Weights of a small mixture-of-experts language model, trained from scratch on English Wikipedia: 160 SwiGLU neurons an expert.
Below are experts of layer 4 (counted from 0) of a mixture-of-experts language model. Rows are named router (the router's row for the expert), gate (a neuron's input weights, with its number), up (a neuron's input weights, with its number) and show model dimensions 128-255. Each number is 128 + 32 x the weight over its row's rms, rounded and kept within 0 to 255. Numbers have three digits each.
After each expert's rows: a language model's description of what the expert responds to. This comes from a sample of Wikipedia text that the model never trained on.

# expert 23
router:084127204177113151100144202114075079103108137131081132179119134141174137108164109132074188124096089143132129112071136085159098045093065116116074151143145153070142071164121143119118130125085056121141139125159135172092130164115095095153148098094091108098117131144137101118087127106210175119112158159114193099141114134137112153057148109059096169163174162119134052156149092162152139145152
gate1:132140154182100189134186140143091041095107134085138082117182143146159096151151173120132121108145139090128121102167069101123146151100089122067075133152142128111074126147118149113110117115133131126145116123135112104134192155129113083142078072104114066119094090119115142139140100162110174137151137123138195075172105090072090116084089121128132129155144128133146086174233102137110079160087
up1:148107101123144102175112096144141092095087102123131100122205155154128166125127156073174116158105163135136154057098112187114088119155114149147118057138155111094123173098131128109188100087144189159118109119058181150133113164118115159102164137086113137134116195094099136133122104132117123106151136093152097093110192089227176106163148194105191172117145102146126136161110062120157127154169
gate2:130081140147130123087086122069129075107099113121102110137153091144086113132173094171127134124092149181143173162091152178131077156073166196123127141134098069143168097137170150099155146182170142133083069135136090162097109162163125140042087114057123122147102160113124136113117158091153111135124145136108164144120141133090118120123164171115186121147114108053146141102149126111191128118166
up2:109110176101161109080085117136154158106087156095176171102090129168087120145160076116113189156138125123112119146133096175179180106101149120151153111146168094062129156083142103140114185090156097109144083148118101175181111129120136166162103112157103066133137135146101160122118150153121132117114160108153134118101082145099105141082127159063148167106127061055178065064175139103121167060144
What it handles: Colons in infobox fields. Colons after infobox labels like Education:, Institutions:, Parents:, plus of, from, including, University in biography and education contexts.

# expert 9
router:118205153133145125131133159157059083071154162135093167165041124178179097157081130091154093174155139131163164177094144090181109106078091116124116129148105130142113127147174096117144130128111154094127180153101180153119110148131160202102142089126142117116170193134112129085127146158144171152092074122109066079094188102154148142110224140105107141110139209086172074133084112100147143129121
gate3:144105143136088090109184096147165128148085126099083127135071156131126051166110111071092110133115129089130170110134157103178141136139083118179123112195157176100170164116157096162131133117126101167127199153161073105141139138143116112205136109109086077148210092181157101101133171144078167104106154152098112150136157159118150123083134033117075130130102131136131157083111131107132125076178
up3:134116156136109152096158110194137140151168097116158126082114125090102125097114114092114152112180079200093080156172084107156145127149155109127121121097109116059113077189137121098075137133140191115121095100105114120093119136093158146138087210148181088177051181068136180166100087152114140149104134165153147153163124115098137116092094140171127105105125095092125168123078118171129177164106
gate4:138112122173138165119109081117105118183131098103184157160108119106154148169158122138075113131123157109102177164152169140143117140173179157177131141169113138133133124183090149096157151097176077150159138160183137132098159126064076086148097102150096166117164143132101125150138153189127114213119143130066159111173120138188088067134081090119144124095099117116108161170095075102090131150107
up4:167165155148150169173130155112149128171157138084095085178161121103107099129145164115111122080146174145135166123147157184212116089126115115137186158113098116112088147110163160109104067113158135187187126130158152083122046099147109130126138175182151103158142160096226141179109142126160081216176112105175100136147121139126123090153160117165150103057161125118111148238149154113120129099115
What it handles: Mid-word name pieces. Second or later word pieces inside names and ordinary words, often after a capitalized start, such as Fo-un-tain, Ve-ter-ans, Glo-be.

# expert 3
router:123175142086112140123166104135083117117164132182140147165121144149141127135120133154150125173081168154111142155143170108145135124145133117114136107185146140109079070134106156097107111096102125166198108147137122109130153162082204163047082111102103140086170192104106041106114086129122152148205137081098149088132097124118071208076176161092098133188142148127133129160086102216072105139179
gate0:099144097140188120131153125109165085123145145121121149168122107101156098157129169149132082072132137068104054132065146175105155149083129139131180163134100101131104069061142122087090141054089102125079145147157165087100104122118110128130103119149079130103095110082152069111132165178060146189116143137119142145131102094109089127093089125159199123159165172098136139178139150182136155158120
up0:084143133099140123126077117112121186164087129118146123104137107161138135076117041129112128097119098118110189152121104071055098174128117129110123104152086064120134132179138128076151129181164142140126158163146151091103109096107143160183124110130156189162113109162146118183139127132116132200094173096092081083124096049159141154137145158136123126093092113223077146171145124129089122144129
gate1:103136141123097088160132058147111129084143178162117124214075179114189125117089159134007080105115141149092127075195097143137115184134081118145130116150095124131125121115140139109125152122063206124144169172167115115093161160111115124111174153104164167091081223108118161094153098103144084122143120178133145148129170136048095110100134072143108130135143161113124113167121080113120043143094
up1:119108109157103091082108163068122102170059099043192097090130093122113036188157103148198146136104142125110178137066090105111121077151178179112142155134152108100100138141111108160106124180135108106085137126065084142109134121093112136136139114109113124133132111142150092101106170138169160104084127155165122111091053128190125088124161158122131164126093125175122117129143176171165153123131
What it handles: Table cell separators. Pipe characters separating cells in wiki tables of numbers, years and election results, plus semicolons and markdown header rule tokens.

# expert 14
router:059178162080091168130148154108101114129114134139072143206138090137113102121099086100132084165120138153147134098098141115146129101089155061111124127189117099129113090114139160096118169104134097135149148213135138135121088163126176137089075152121069173161124151125095117124152154138134131128119151061206146063091073163118132118139144113136131086121104197148125119176134099131139104109140
gate1:103141100068048065142129133113144118118163077153112156170175164102171105128148091121093197121165093092145135111137120174144186142131081186067129105189128161095175124095134126082103160097129145151138125135161151157161125129151073113174195172198156134057125067117152116113176095128119061074137127172077115189118111148124125173112126166111148151135137117089132141079168154104108170170127
up1:110090177163122177095105128147140125113156179135101074131105133180082137137129133122107024163081163101155136157123087140121093087091130159143124117121118089126086135192153074148116149191131112120159118115122134124092208163105171125078083108090107120128122161148138134149087178162114171115116121131142112054070088119073104124148095080122090115106110104152116065162135139181177145140114
gate2:127138091158156092112097141180100046104175140121115146128108092125153160147125152089126130111112119099144167135188121102078052148136151146142145197162118176185140174102119146125126105165128150116077149113101069146160112098069136088129111204193145118140127149133126161102152163086124140234152172133138105166146128149135122166109143123133118125174138105171113096146146120102093098090107
up2:101127176084122197141102168107156175104133087136125143122137118131055117132105133153135169188164078157122040105052142183131181121106064126095140136137101093112133099116159114124167158071102137164152091148165145066066102177116115136160125098139126135128142124155099099104057136154155148023101123130138115125114153150114113146160187193133170121114177152129157056096163117113118160106151
What it handles: Line-initial tokens. Line breaks and the first capital letter or word starting a new line, heading or table cell, e.g. In, The, O-klahoma.

# expert 15
router:111167146135111196133106175116073119178121109117115177108098025157180103126160074141185155127133092124155121176129139096133073154104069093122149079127131077119139078119094128110111164171173119101205135145119203152182123179089128103120130093089102138108139136139121086123087124055200165123146115077109117111087148117099061147126168105123085130104191182124117162141134139119161171083167
gate0:046144144109118194165124119096104127127171119157129125120096113082220133100071167209116075115128099152152121093092176070094154122130148109130111157150103121121152095143134154136103147154165122113133127116131146127116098129150177113182172080072123126153108125177146112153084095104144151094155165083180153037105107092107097157141137149110130123169076090118116101137140082083126156110130
up0:149075140172143114156149111148136132113119162110095179100105152129109084084169102170092110202154101110141110095129140144059143196108152160129145137133143234153103120124116148113114094134139136112126083100090176113181135111130107097170110142110053149113111167091119130170141130175115110122148139109134158118132177122189052157108173149116122164120147120157157129129155136130168166185138
gate1:102204123167139137103146079196081113173137143100138128103104103102153129184130117159091139155152117112099131096114142151107152131216106122101151155064116136172176079085090064101130119086188164105171165084128148152098165133136105134099129145109121002124155129079097154086141162159089116179166122131109102138059153119108127140152145126073147124112147136053109110152157149126152117140163
up1:151168146134073107123102135204118156130108157121115131128096135129078142171104186065171140099147114127167210124131176094140103159086054152077144115109154093066087154114115166089100204082129117135105143141130114061160122176154107116121134038142155160131177139125131129124118125166105146094120198177154112184094154200077151099135128142147158106151139069129160093134130160142130160082133
What it handles: Coordinating conjunction and. The word and (also or, &, then) joining listed items, especially occupations in biography openings like farmer, businessman, and politician.

# expert 31
router:041103188132117117100109144109085099145166156132140166189092083155163110174158144146195069162135123128069127121093131112206080043106102133076144101166102097111107082152151120129124093126075133103173119202139135143126133182106152157146111117129117125126079164217124105077076108122151178151140159116173148123154113159139112214123105116102166158134142160134139083141133135138157172090161
gate0:141132112107114122109062161189082150194118128153146133148133189056153080142186079093125110101166114203130125124143111115123153160118103156123153119153143072125141090129121121100171101114115108096145118159132126066132145167166174137137115142159135076117136122195134155108082154102200143167094113098107076160058093082129131119089108148160149144183083119138117135093147172102149120137098
up0:051104133098094186133081080166113142086115107163185133168105181091155136105088119094103139106158103134137144125095084109129133170149150157145103130124101069097112117126125134102110117146104096087138134127112121180080139142128125105146144196107204121121116109145119132118088123157198165153119122126112075099097124111131139104104081104085114075197054108146132114122090139113071152084174
gate1:150107098134167121142147081149119172117104145110124118152095128093177162200163070121097138175152127112147065080085149140113120120176056216140136097098145121125149195168140153135106082106177134105074161186101073172107107113105122123150088175164132110078166128137101125113112057104113114149153133129132134187162124109124054144084116106116172056194156112120152064102170132114096153164104
up1:152102197205131085139154109118196115161188091175170085104162098131109163095100123143159111131110105098109217098155109104158119112145131080114074126130157165140082100120156148166150104107148147131151129140105139124137119142131116139130185046083169063116107144155088102130127164126085181161147151118169129117123095140186114139130129102187090169101158133152176148135120093094139146148180
What it handles: Infobox field labels. Field names, colons and line breaks in infobox-style lists, such as location, Position, Binomial name, episodes, Order:, in heights.

# expert 24
router:126126132063155113080125081111105059127130165143139141193107098165156084136109146158168152148137116163133164085138142074141123137066122103088137068084184172045122099117144162184122153117144125082133173159117146124082105174159126156132125108122082100117112115213111108139099136104153173179158156136146105146138134159191126132115155112105103152101184125129128138170119079101201128132122
gate0:136150148134216158114062115044151215186156097132123041155152107054115101106175129118152122090123094165200117112141128139163148168078141148067103109117153153055157115177117108137112098103125118166163137133121116169118162140118119117139100129146116142132149135090176118137124144114184121060142095131121176153198114102146140116147116151147103047094127185128136144145107159097140139124077
up0:139081159156181137077118071111146134151152104160091106135156045099242146067126175139123077121110102158148146155131126082163124197103174151148155081143142189132092080099122122166104035102108134153165157160170094164081192137162116131146135143087143189138103091126101142125115170088147136118088136150113159138182153141133178129113148123137149128165119152112142123139107116126128145108142
gate1:081108154147124109145148129132122114117148157125156149160109082135183111126078062136130058130114138155151168170135184103120106188164169135136089132071095048178132159099124136165174114147120104114150120103127114138105139110116169125152154177121179114121139168090166137150147095080170104152208077075139108143159122170192171104184111103143151125113141150133073111150186130110100111120194
up1:191108132149158205104163177159151124134072124125106110126166144156139116141180178090104138110137111116133084104102105130127139061135144160158095086222122167100086130159155099111140100164113099150126136152102151158117164128091157131147106156160118174131105141156167145119115108146065140019128128160064172105122122069064126156098140134166084138100097121170154117157130136146126141137108
What it handles: Spaces before values. Lone spaces in table cells or after labels like Location: before numbers, plus the S in U.S. and words before place names.

# expert 1
router:171138109113134111113125137150121128147127173086137153158085100152201074092137114194123169144120138120122077165134146112164094111099082156150138121123136087142096132136190127107086147014107118154149099186095181215134121154119173184158137120182071114163136138155162077075067164107123217151150108106156137125138158123117134103088129161063115116081148133123145121209117114128106159163088
gate1:163157113106094059133146139146150206170107119095096157105138102140156126138140139125155097155148129139113105101137110186152125121092144139125133108079093085099157091112092159097143127104112121112206157174133141106123106152097167121121111105143146090124107115098120122139136075128051126138153163067107157112077154119090104210116147147120102148150162161100160233195094092163142102093134
up1:122097156067087109158177122104132153106108132117092134104093124130097117102097092130091134138188129112116132117106176107095133061082100171163152169119131123147119143127141070135132154139170072117076110119191144111127104094125085162105134069136094124136150156129116096151149174163164150074066129097102080141150079154138115156126022127209093134130174162106125094109139160114118099126176
gate2:125080119122119124108096122090142106078168082138110151131117117108154120100148198087121149125124202198170054084094174162133138250133108152101109124133114158116153166109188120146129139116141105147152125181102158095125169142098080182085113135127139185105081108179135101164098119151101130120111122082083127126117124140160064109149139092093119078171120067114118123135104110149096108142126
up2:142132150057093136100102124171147147081152112139110169156091087140112132138081206112049174183113167181147114170118193176135151137132115126110092101156126087092109132121127080122148135088139146179134149162103127139128093133132057111171084097107132089110117063129087112127112138116036110143144152118124109099145106138140081074092111134107128145153126083144135115164090117161193122142127
What it handles: Sentence-ending punctuation. Sentence-final periods, ")." and quote-period combinations, plus closing "==" and "===" of section headings, and periods inside acronyms like U.N.

# expert 0
router:108113123112122140106165131139081078112134091173075155126082133113132103087125112141100104134154100164076112064120140122118130128112112110148161090132126126124095140157084092160132156138122129135178151176079167144125084152129119143156182132101088121097127121203144085119042078089127147141138135081155076094124131105099127211116172090119139138153135174163127084128112081164119090150156
gate0:188139125128113111142111146084113086134089122114089096090133148111069159074091124130170155080173083068126137129173141115121125140124147123119114131066183110170137113135156125167128156152102152097107167168118177145157133128106185133078156158140152158111110124100152110154119135155082148129133107105072091155137143100088080062137136098102074173108128163148181089116075089187117147155130
up0:172125103125095102159126096113153115092105150152086105107124137163112136089079116111124116041107074095097129005141132122163120167120110132095103176091089121111130175134132131127138099113086142138111128189059131130142073085156110103127164193144148127132169083098080112161164120138088155137142118107150147153127124088078143145110133157073085107151125139131198169076075078164174170074104
gate1:170144111123138121154148152117107097123082128131177153107127143083097067145105125161160154177161110082182145112127103158120143047137136155114133108111131136120170122105128121143144149097160141128138156163091111065162110130094101102140177208140155176205082129118135183086103112105129151106119136155092146103138115135157121138158119115071092078112193093122160119129052079146140134129130
up1:149100112063162101143172143102123151159132139101176098126127071098107132162092198170158130148065082094190117109147116120106139086143141089180081156138091056156136130187141157153122140149067127172161147133146181042142065120132096116119124132107086121163088115193116131110061094143089169052184106145156100123142182140086138097147101130128126066106115110121132079086129156159143093126155
What it handles: Determiners and name continuations. Possessives and articles after prepositions (the, his, its, their), plus hyphens and dashes such as by-election and mid-name pieces in lists.

# expert 2
router:119142225101125110132127174148100165127117173108119168141085054177149128143133155127163123217166146123157114149071128119170146148098094171096123115174148114066135132163107140079100172102076136104144126220145147154162084162156147169126091143067097150137128092186062050107147142112139173137162124117185135130155097146081121108100138083121138116141152149163176120172105138151135140101176
gate1:048147184129093094150181136098139117176129179101131153090137144147065058162147120065099113121124146100203106144139179089145143092160100117105110203162091107140085098117107185109155082170161147172149047136126161071112099121119125112138079145175153149170087156103103102139110125095106127125176140149059168123122103140120136138169121152128104136116092151131157110153146093114085171109154
up1:067157163111150050176153070134131135159116143109078101104145143083076051194138151121086117114136137076180154154117172114138124058170115114117136100106108107124120104157122131124147046123132099161151054137104193088071136127110128121172104134166131123161098097088071076125073132111143146149167139190115130114155092180111122108127165134096068151102075160119075150114154114089116173123118
gate2:077123139144091105112111093130116133181171109186170099081105157108159068143043133138104130133163078155105199161146141099152062069165156107124115149118122105104123122089138141101135100149167124171131112096102134091085182128142094114142183120101138109075123128115071148125104153114173109169156139079074136082135125138104159206139079156093102112130147120129097064090137161136173144104134
up2:098045123156076115125162116194162096133204107103176158094112111121141212201135170149136142173160163141086157184085114111131127111146165128100064194151090131167104119104152153121111102080108127139172136084160100111069122137162130139112168088169102127091136120148147092144149095155125123107116140111133137169068077125051109076142066138142164106138146142133178074131076143123115186138086
What it handles: Copulas and nationality words. Copula is/was right after an article's title subject, plus comparatives more/most/less, nationality adjectives, and heading equals signs, e.g. German, List.

# expert 4
router:173193135163160126124204171141075136085131135127152119194107088112173081146162139150130113201117102167111150128103137136162178062076131118102122115106152150118079145170141174116142133111162122113172171110134163193139096163183144164153125159095087140094159169180088083085125129127159206178187126131140091103097178156139086134075191151092124112116122189138164143143110109129133174126165
gate0:119157088130156135110152091130112096200127125134138127108175046072105155143180166172111123056107127165156097209130120118172169152158142144135114133135120107051113126111136164125191186135185140106166080180165147146129134108117203188107163120117116098125094143206126127127125113136133145116110199099080051124146110121160091040084124094179123138126094151159084103070153133079148125129116
up0:069063150117097088166126157101124178107097109090168151205118145128137120153139065088085074146167146104092126129130115163089016141122122157202131135114139183133118120133089136092136092153051122120122137188140132118118129145109132086159064080114145163129229115101129128127118141140126137085135090146150183171114126147090142105128155166048186150123131123105124128164145086179100176126152
gate1:167123069113108142171118177117077143190082181088112124134107131131143146105139103184160093062112124177099096109168113096139105155159117132158125090088115130098117133139118182085137120105128082137089133137144128112120089128190155141103119084158154117129162147143098134147096112108120110145121093115163144053200100094064071072137144119171120195144088144115124143148114071115153066167133
up1:132089149117089152113157088126089123192142130050124132122054152129062093134136156200095119113108149109099109180138124121131152137141185155143082179150191182092172136089069146124119133101068116179162111153104156123130105151139132141107091136131100162130166116110106140179123145183107129175048074157113101100158138147147079146114154099110177092155112146168104123087097128145134091148101
What it handles: Mid-name word pieces. Middle pieces of proper names, often after a capital, such as Ni-e-mi, Ha-der-a, N-in-tendo, plus given names like Anna and Maria.

# expert 5
router:060156147089139126162188149151085159132080110094140149078103069104169114113101060075152119113176162121097145127130123116127150110108140119102116101151142104146036108124107126130110153113104099122187147115124127145100186164073173124078135063130118112152055179133173106092153172166190174099118115111165121117077117128131098145073098177138123101142137133104117070153168106096203128108146
gate1:131059138144147156172140097101165133146113172088061116118110095180134138072202034139137111182140135124127108114140172160135164147138205169077099118127100151055154142096135167134172121142091076109130150129050136202149159148110153162136152144127140100126125143106110108152163159160130128182125164143147091081132088163158143096145070096139165094078111143085108109083065160136144125059136
up1:144053096076172102101164092172126110090141116146094122127081146073163125173153089112188105191138159144091122101077129164076151122110147164113127185096112131113178073096142128145105147112141114066097057121140153122093142133192131159174114096105099139176082141143083119142109138166119156094214173152142070123122109160095141115145125165105117058183117117179102154161148148110114148129117
gate2:048057101131129198134150121124133134110153182172181124111127131141139100119073096131099163147168131170161142114136122120072163108136117116102138103191140090129216086140160067156111157102115124063148138098152146138123157149141093164145130095088121126141104097092141076067152107131129159097164195108128134195134130086125128155082105129155080111126161105111099122153132145152171153172077
up2:175096130135160140126109132110156149096096131130171101151156163090109125135125159123168111148099151179127049160140083132129088130104117137113143114117088126141064187088119104153121130142138138129098076138100198105045102101117114158140056176157103123121132156176172131124131139118131127209159115173111143034094141113152172185087091123201086106124089197129118125098098151132151140095141
What it handles: Word-final pieces, on. Final pieces of names and rare words such as Farm-a, Aragor-n, Vicent-e, plus the preposition on/upon/around.

# expert 7
router:084129136137176146092165161125080086168104148092138148186114113113141107104140134134099176135109128164067107139054117138141146074057078112051087111134163144092135119136135100134090099103099115122168167137133110156094131174143140110151139115134109113093087164102162123120105167129108199119168117196128098119112132176165118132095092114110148090167125165162144104177137103213105152120097
gate0:103143093072153099074166081159113162088124060128148143134095096158115203107097151166107088097184083129086110130117151081153115094131055128177121199118157137154072120101139101207157180143134171201113117064125069146169184135150125081113168097129089080126120122114133136113146132140084126113099135127139137173167126099105107163109132110076134115114135120126164096095095146111093137133190
up0:120110150116163063140088091120098097179127146121106116142123111083092098140112134101074183083133221181142208149115181167086170128108165137161130097113131160123160119109129131097099145070120053147170149150097115185110116121099142150147099136154149147145078144113101106130097106125172120111144109152141113103114148121148101130087135128155104183139138102169103077110191130055145124121158
gate1:170099148124088086151109113132151106106153126156078105185117116147115151130139093162114114182106125117084142134114102141069159136152129116121159138131149115133127177066159080099175162105134109136129082156136110196164109087175088128143141126142122156103094156075150180089109075150136130080129199164128182168151129139175113191041132097123141081153180144141097162092096139119091148109085
up1:153137150122117088139121169139100136126117140158093164137129099137138133097116114133120118114118165129141097145087090124038141152120147130165135145124183088144151150150124101089164198149129129189140155128135086117175103105154075126155066137132115238090099133092115126119093147172161129119160149080150122171180130150115109172062097118130114119099165131142104146098121058184062131094092
What it handles: Role and institution nouns. Nouns for people, roles and organisations after "the" or "his", and suffixes like -ist, -ation: member, director, University, team.

# expert 25
router:161187123116121169092110119191095129095149134082157159170081099165134129101155196095118090142117144175100157157122158189182154115102113118106067074148096079126142129138087151143133148059117106102145120185145142174158113143053148237144122118122117081083132158112109105125106109172131178141161147121145135114139183145147119132134169130076122156168140160115139139141144101110156130105147
gate0:172161142118106117164148089131134114126150103187113139154159146051134099061109089093132138204140142147151193155146111100168130119103140124150094153154124179243131096165125129146148073111119138184144134205129155205103125142130161139124072136121154252145091146143129106093121171111110164069155129140107192141131136119151169097156087126123125111055129086129143099159121117100069133155187
up0:122107148162152156155122130142134081121123112164150103153126102125119200095176109110150113102124132120144084167107172129088157166086153151056138125112121116124103116138124131106172082157079070075121116109106132144145102102171121159079120118092124112106112122108111137138122124141118129102106106116048122108147102062135139171169152157151158092213122138141129069097186048143168117130150
gate1:122094159156165118112152113129121156125168085143124148134114138135115123131164152116147145117170180133143184157068116120147113031122098052133108106091147150157089128122064118146144100181101079142124140180179074167104096138073115160157111186159101032109092133176079164094098163119099097145103182126118068087149192093093106152133117113111104196077099142087096156152149124119140154122131
up1:095113155153109121092160086139128101175094210136177082177171073150127136182109146134149108133126125069122148189120123161088114128168122159103189137160102092130102105192145094100149157127199162110159087102031114116117191113163143085116148136131156160134069067148131079135153097144129144093118123100142156092102107116114125022070109125152158087123156150121165081162103107156105068106103
What it handles: Name-start syllables. Early syllables of proper names after an opening capital or syllable: G-az-iantep, Post-G-az-ette, Ra-w, K-as-uga, Gar, Ham.

# expert 18
router:112123181087122139124171140129046112097102152080085178144136106071166109100170126108144181112157076107192100094120183132167122120120084100120158127201150142143139115159066127103113167135134124105123129150133150184125124153089153255107106083129075138080144154145145085131117168112159141167142140134154066101136103119109063151084127130104134143137168170123153100154101172177112127116094
gate1:142161144115167065141157088133089175124184129089115139183174135133109126183154110162101184121181110110057145195120176148127068080117155152127086178083113156125072123111141123181162134138157186143139111046159132204109131114119117112084108125080122161116123146122096104106125092094165126153104136152157142109122151095132128140120176112154095157144113117158158161079158136135126108151153
up1:127121164149094103104082168106110159105105148131149192092085140080175148177131113148174140135127149107179120108136134136157137137158150156124133069187056063088086087167126141138173078133142127111121113138075115092097122121142156118140119165158147115177170121103147114131071072144137146120130163104103065158156133149106175131117053110136102190134118067190089130200108111117094124099083
gate2:116129155126144133156147125187129076056065083137142131119147128126095096213089120067140126158074147088208141139085137110150084076113161128168083112120163147149122110105086083078086153127126138107143111154120136121111134135141121133111142146074167146118100086150181124132101157142146159061122091091162157105076140170149074168123135175153088122128152151117172124138136138092150134062111
up2:098171095094135162152100185115114161215126119172132096114176137142133134177132110117141123176101146084106180150140106162134101090084118134105072125153201161096089175140113071106145151142195130130093118137143169163156207118171117111120144100120082173160110147175165136152091141109106164193122117114119141099171178108143128137104190182161116151098117161126119129080199137141155114135080
What it handles: Year digits after 19. Middle digits of four-digit years in dates and spans, chiefly 9, 0, 8 after 1 or 19, plus the i piece in Cal-i.

# expert 19
router:107118118067110134098196160165062122141156161079110216144146064163143121155154055155126080147107122218143092156068156083141146123121136097127108100145090109082104093159063210143082130113105121091146165188091167151131111154160157156144135141114142088057146151152081078123122112119132122079213204096193116156104159129122102096081100113130115160183153131113181116177143084147094138099085
gate0:141169132129160138144117142148156110137191140112176108172160145159132163113130092125171113056146129118154094163125160162098067110130179117153103087161124163069172127054133102180166128121158146124174118180101184097169152121099152088167114146117079110139166182148132095118108165061178116122058152065136094142087124149153112122164111168107118143109105077050154123140136095143063121119142
up0:143119102094146121122120154155178132144039111173135133139171150161157179147191051118120123148156163120139078122117134107157133130174181151138162090151096147092149115091103166091055185122138129111149095157124102146159081161129104113085148102134082105105143135154129124122121154111162169143127131080167150132116122179149143131144194160095099117127142178063134123135140199147084093161094
gate1:146136086158100143160124171112121130161102129130123173061108147067125134119203075114169209087060142177101140146131065161140132111043099138122165170106107132106074134150058158130097099113154149147117112171091183133117132136109129091172113150114147208187125098060092094131109120146118130075166138124138108162110060151181150142130133045129130098122104175129125117103129122186106179146106
up1:119092143087084164115108185134154174150082130148137087083159145157088185159104042117177117137193122148109124125149142164194136124091095153126143105168137129088151132174087116086104145111051135096086164150132182153109146139134141165136115222119135152141149176159119133103134055118071091101085175155101139092147113117157143122108167135133185129104068123107186142130092143177095186171102
What it handles: Fragments after initial capitals. Pieces following a word-initial capital letter, like V-ent-ilation, D-V-D, Bl-v-d, Isth-m-ian, along with Thai script characters.

# expert 6
router:140170188120130195104142126134057124155109209135133135094115132168168104059148117121160078114110084166120176136112171125135112151099097170113146115099127135112121067134153165164108088107119148092140146134090149164089145156132100143158138080152120135128096118126110113107099110071167203136185154104126091136119189181148100149056083099147130145093107148112179099226133112125117099114141
gate0:148114198117146125096145085123128120135108188129080168123108106123113120107141181157140192153134113149150119119098100119125141094114142122065133145093108017045144151101127090137134163154107168104091158105092141132115154155185126108113155108086149148104110159138134092142102171135173108146069117122162105109132130129191129082083116106088079082109066132136118210098144103113118123146140
up0:127148149083121062103108132137106168140131168127167112123077110153157072189167122133125063194130084106136140226160139116169135143073100108099107094104153092104098143095165121159142121154129145156220154089110140125103119122102130154074092192143182119163083223125144123126157137109222135080108190096097118104056132160155095119170132179125138160150121093091148122127136052118095099173117
gate1:170190110132098149101109044134116108092160148137111167151126168121115151148115116098154162174100132142149152119105131103158135097117131188112131125154107138135138086149078157124151151173110154131116095167159168127139177175104157059093145095145111129092170171118074112109140141134188133135119143107067113079194161171140118165097122115061148122136111103141189124180141133126100125105086
up1:116107086109140054135128146112122057154128122105129172180158090077145123145123060134155131143109124168130075140149157156149143170185167113118136159119075169115156171179152092189107108121103114117079077083128085096120094116148113083162135108116131113139120096088117133086187118098134088102107087128180120159171110080071102154172097152170112166153137091104111160103092174124151122185125
What it handles: Digits in numbers. Digits, en dashes and percent signs inside years, year ranges, statistics and ISBNs, such as 1824–1825, 18.1%, 1940s.

# expert 8
router:145166158096142124103138160135108107108154150154090133099097142116162096127151084130104119157138102141104079098092116141161137142104099070143167125131114132079112151139137163128135132129146123142152183143109126118112133208150144165204130135157120132107156125097126138070088081148202147162138112102148186092070126172086117129132115154099145126102145171131109121170115088164147125093175
gate1:090158106139073181127076130112162113226045134080116147114141118074086080143139078113104201065145132128061114111151131115119132149149132160162162144110087115109135133143135157116107167129175100104174153107149200138064101112091135160125094143072173129155125141132143167139124156124149134106095124150078172086119140102126155125164103132084126210123150161074160133134125137131131095130241
up1:099193134178179075096155136128093143141141137137106190184145149095121153153133135122151164110080046111120146170162115167155112138124160098086164158142115117141055087129058117146148147124087173148136033084106136127139171099150047145134136140129135108113166071138086135119114084163140124108137120144137144136085165202125113173087080147153109141097143121087121103074146106181097135118132
gate2:070074144110178139120170117196102179130224125206150124104107137125154150141153080131171152134136079142117065122124137116062139126103184146111040180150161131110118135136092113082092107098150095117135132104096067114106136140185156187109148158180130147129156178081064111144137133155174109168167140136120160183086188223111171134101119138091076120136136108116137110143080185125119196146111
up2:095135126105112112179176099086124074146093141130193141152141126052096113141135187150032192175150131163150151134034135081177141126134149114134152107170120115148103163093145180095082148102096098146142132091105120149156139131122158144126097118135153098077118082157075142185104126121187097106137186080111116084122165159124196138099219122157128114105106117099133212068098167190108116129190
What it handles: That-clauses and pronouns. The word that after reporting verbs (stated that, claimed that), plus which, it, him, them, have, time in narrative prose.

# expert 21
router:111164135148091169141123138137101118129170152145115153118068104145147104130173132143119172178129146156109113128098184117107089185110147162065120120147116064128170154191133170131123128081131028127101166184202153144140107173096158173160092149145113095134155133177095074069092135079093148142157115095184186139121154127130036093124074121087147099111125125136110158106125175089161088103111
gate1:097145119131175113125180137163151173128162089063146110166144124094155056188174178199133110123177091162157148132114137164011198132082129080203079121139072133109150117132114115051116169140137146196116126145129153107148092186161143062167139156133137099131162152108134131098139097138136170114163167157113167117144133102103062109077148152145124155115033154143134089126109116149107142087128
up1:103133095146110079104135207194086132149154143113142141137147141172113129199113167094143140135081131104115189080126140160107110118144158099208092175082167161118162113165088116082156138131122159107113149183110114151076125116127130176138114134091153105127057160065073129108185158103171112101117106132170148099139176095148097212100115159122120148124114139141132155160202158085161097170108
gate2:107127156130128118096183156142118157137159095154099140149114097103082175095126152153132160139144160102120099104152120137050104133163129176121140083109100135116154156168075163085196169120185141094165104182126120142084170148087154142117115164079076119130096152085145093096157078099110138138119190045111105109171124151190056125123081088195197103058155102071085137133159170176143120144166
up2:182072093151127161136139061103152131139107147168124098069132132156140054128161142092134147130147132130158154179173098115113121143121116105110074135104158140128111082125137086169144106115086057141178137130104132083126121084129153137193173074146126092121099109136093152155050127149152152118211099168104148118106123167112176114125139116083159168171113142120170122142141114128120131148096
What it handles: Foreign name fragments. Word pieces inside non-English names and terms, South Asian, Slavic, Arabic or Chinese, such as Kuz-net-sov, Khan, Singh, -zhou.

# expert 12
router:111120217068128172109156167190112106134171108081067163136155024167168103099117094153110173145102143142142095087154120097137113129091096089077143144118138097128139081118101140123134156109135063106163208081153172173179103153120154117177133158154084129129140162102150088076157146094149166149151155127136102131138115143175092112102158112083102064134086171069173071197150099137127179077139
gate0:144080118089131145102144102140117092162123158160158123088147135132146132166188184128071101158149142113190131210086126112188173106127136089137165142136121113142184056138141134137170132121102127136120199138199186105154095162118117189118145197121114152135181156128153092043151140094137111166159116123107196130156141064090110096110091125147142138120093159114133121153152178129047130089087
up0:128073094089156156124144122152144125145082129151169083081100154121104126147189115173075129101141151084174152163087100091148152168150133092137169092129171135117185068116141099144177117122138171182151128143155185126195139171108136116085101192161116181149158081120092073114147108132138089144119139156105148150098155084092145091104103194159157170118121134150110137174127180104128156119161
gate1:165083164081085072139159144125136103120108102159105155100100109123107136135169118123220131120182077134097135137140161120139133121122188108174110067120148061112099122115071101130118095108100160102138192086112167111108114151169110115138105058099181166097068121095134134144118087161182110088146082131108127128114150173114112145094090138143101170161130111144076094090121120158114134099127
up1:121155162153136118100083176112127172137041177150158127126102160100180148101067169112147190134114105152126141111100146203146097153129136139170123175124151160112131139189083071158113182156119084138119120159096171111129127153115070112085137062133109142185184129113176136144116124081110114116138065141129136112126117088119163129149123078101150103104142132143184155198173123112087089140124
What it handles: Commas and list joiners. Commas, plus and, or, including and closing parentheses that separate list items, clauses, places and dates, as in Cardiff, Wales.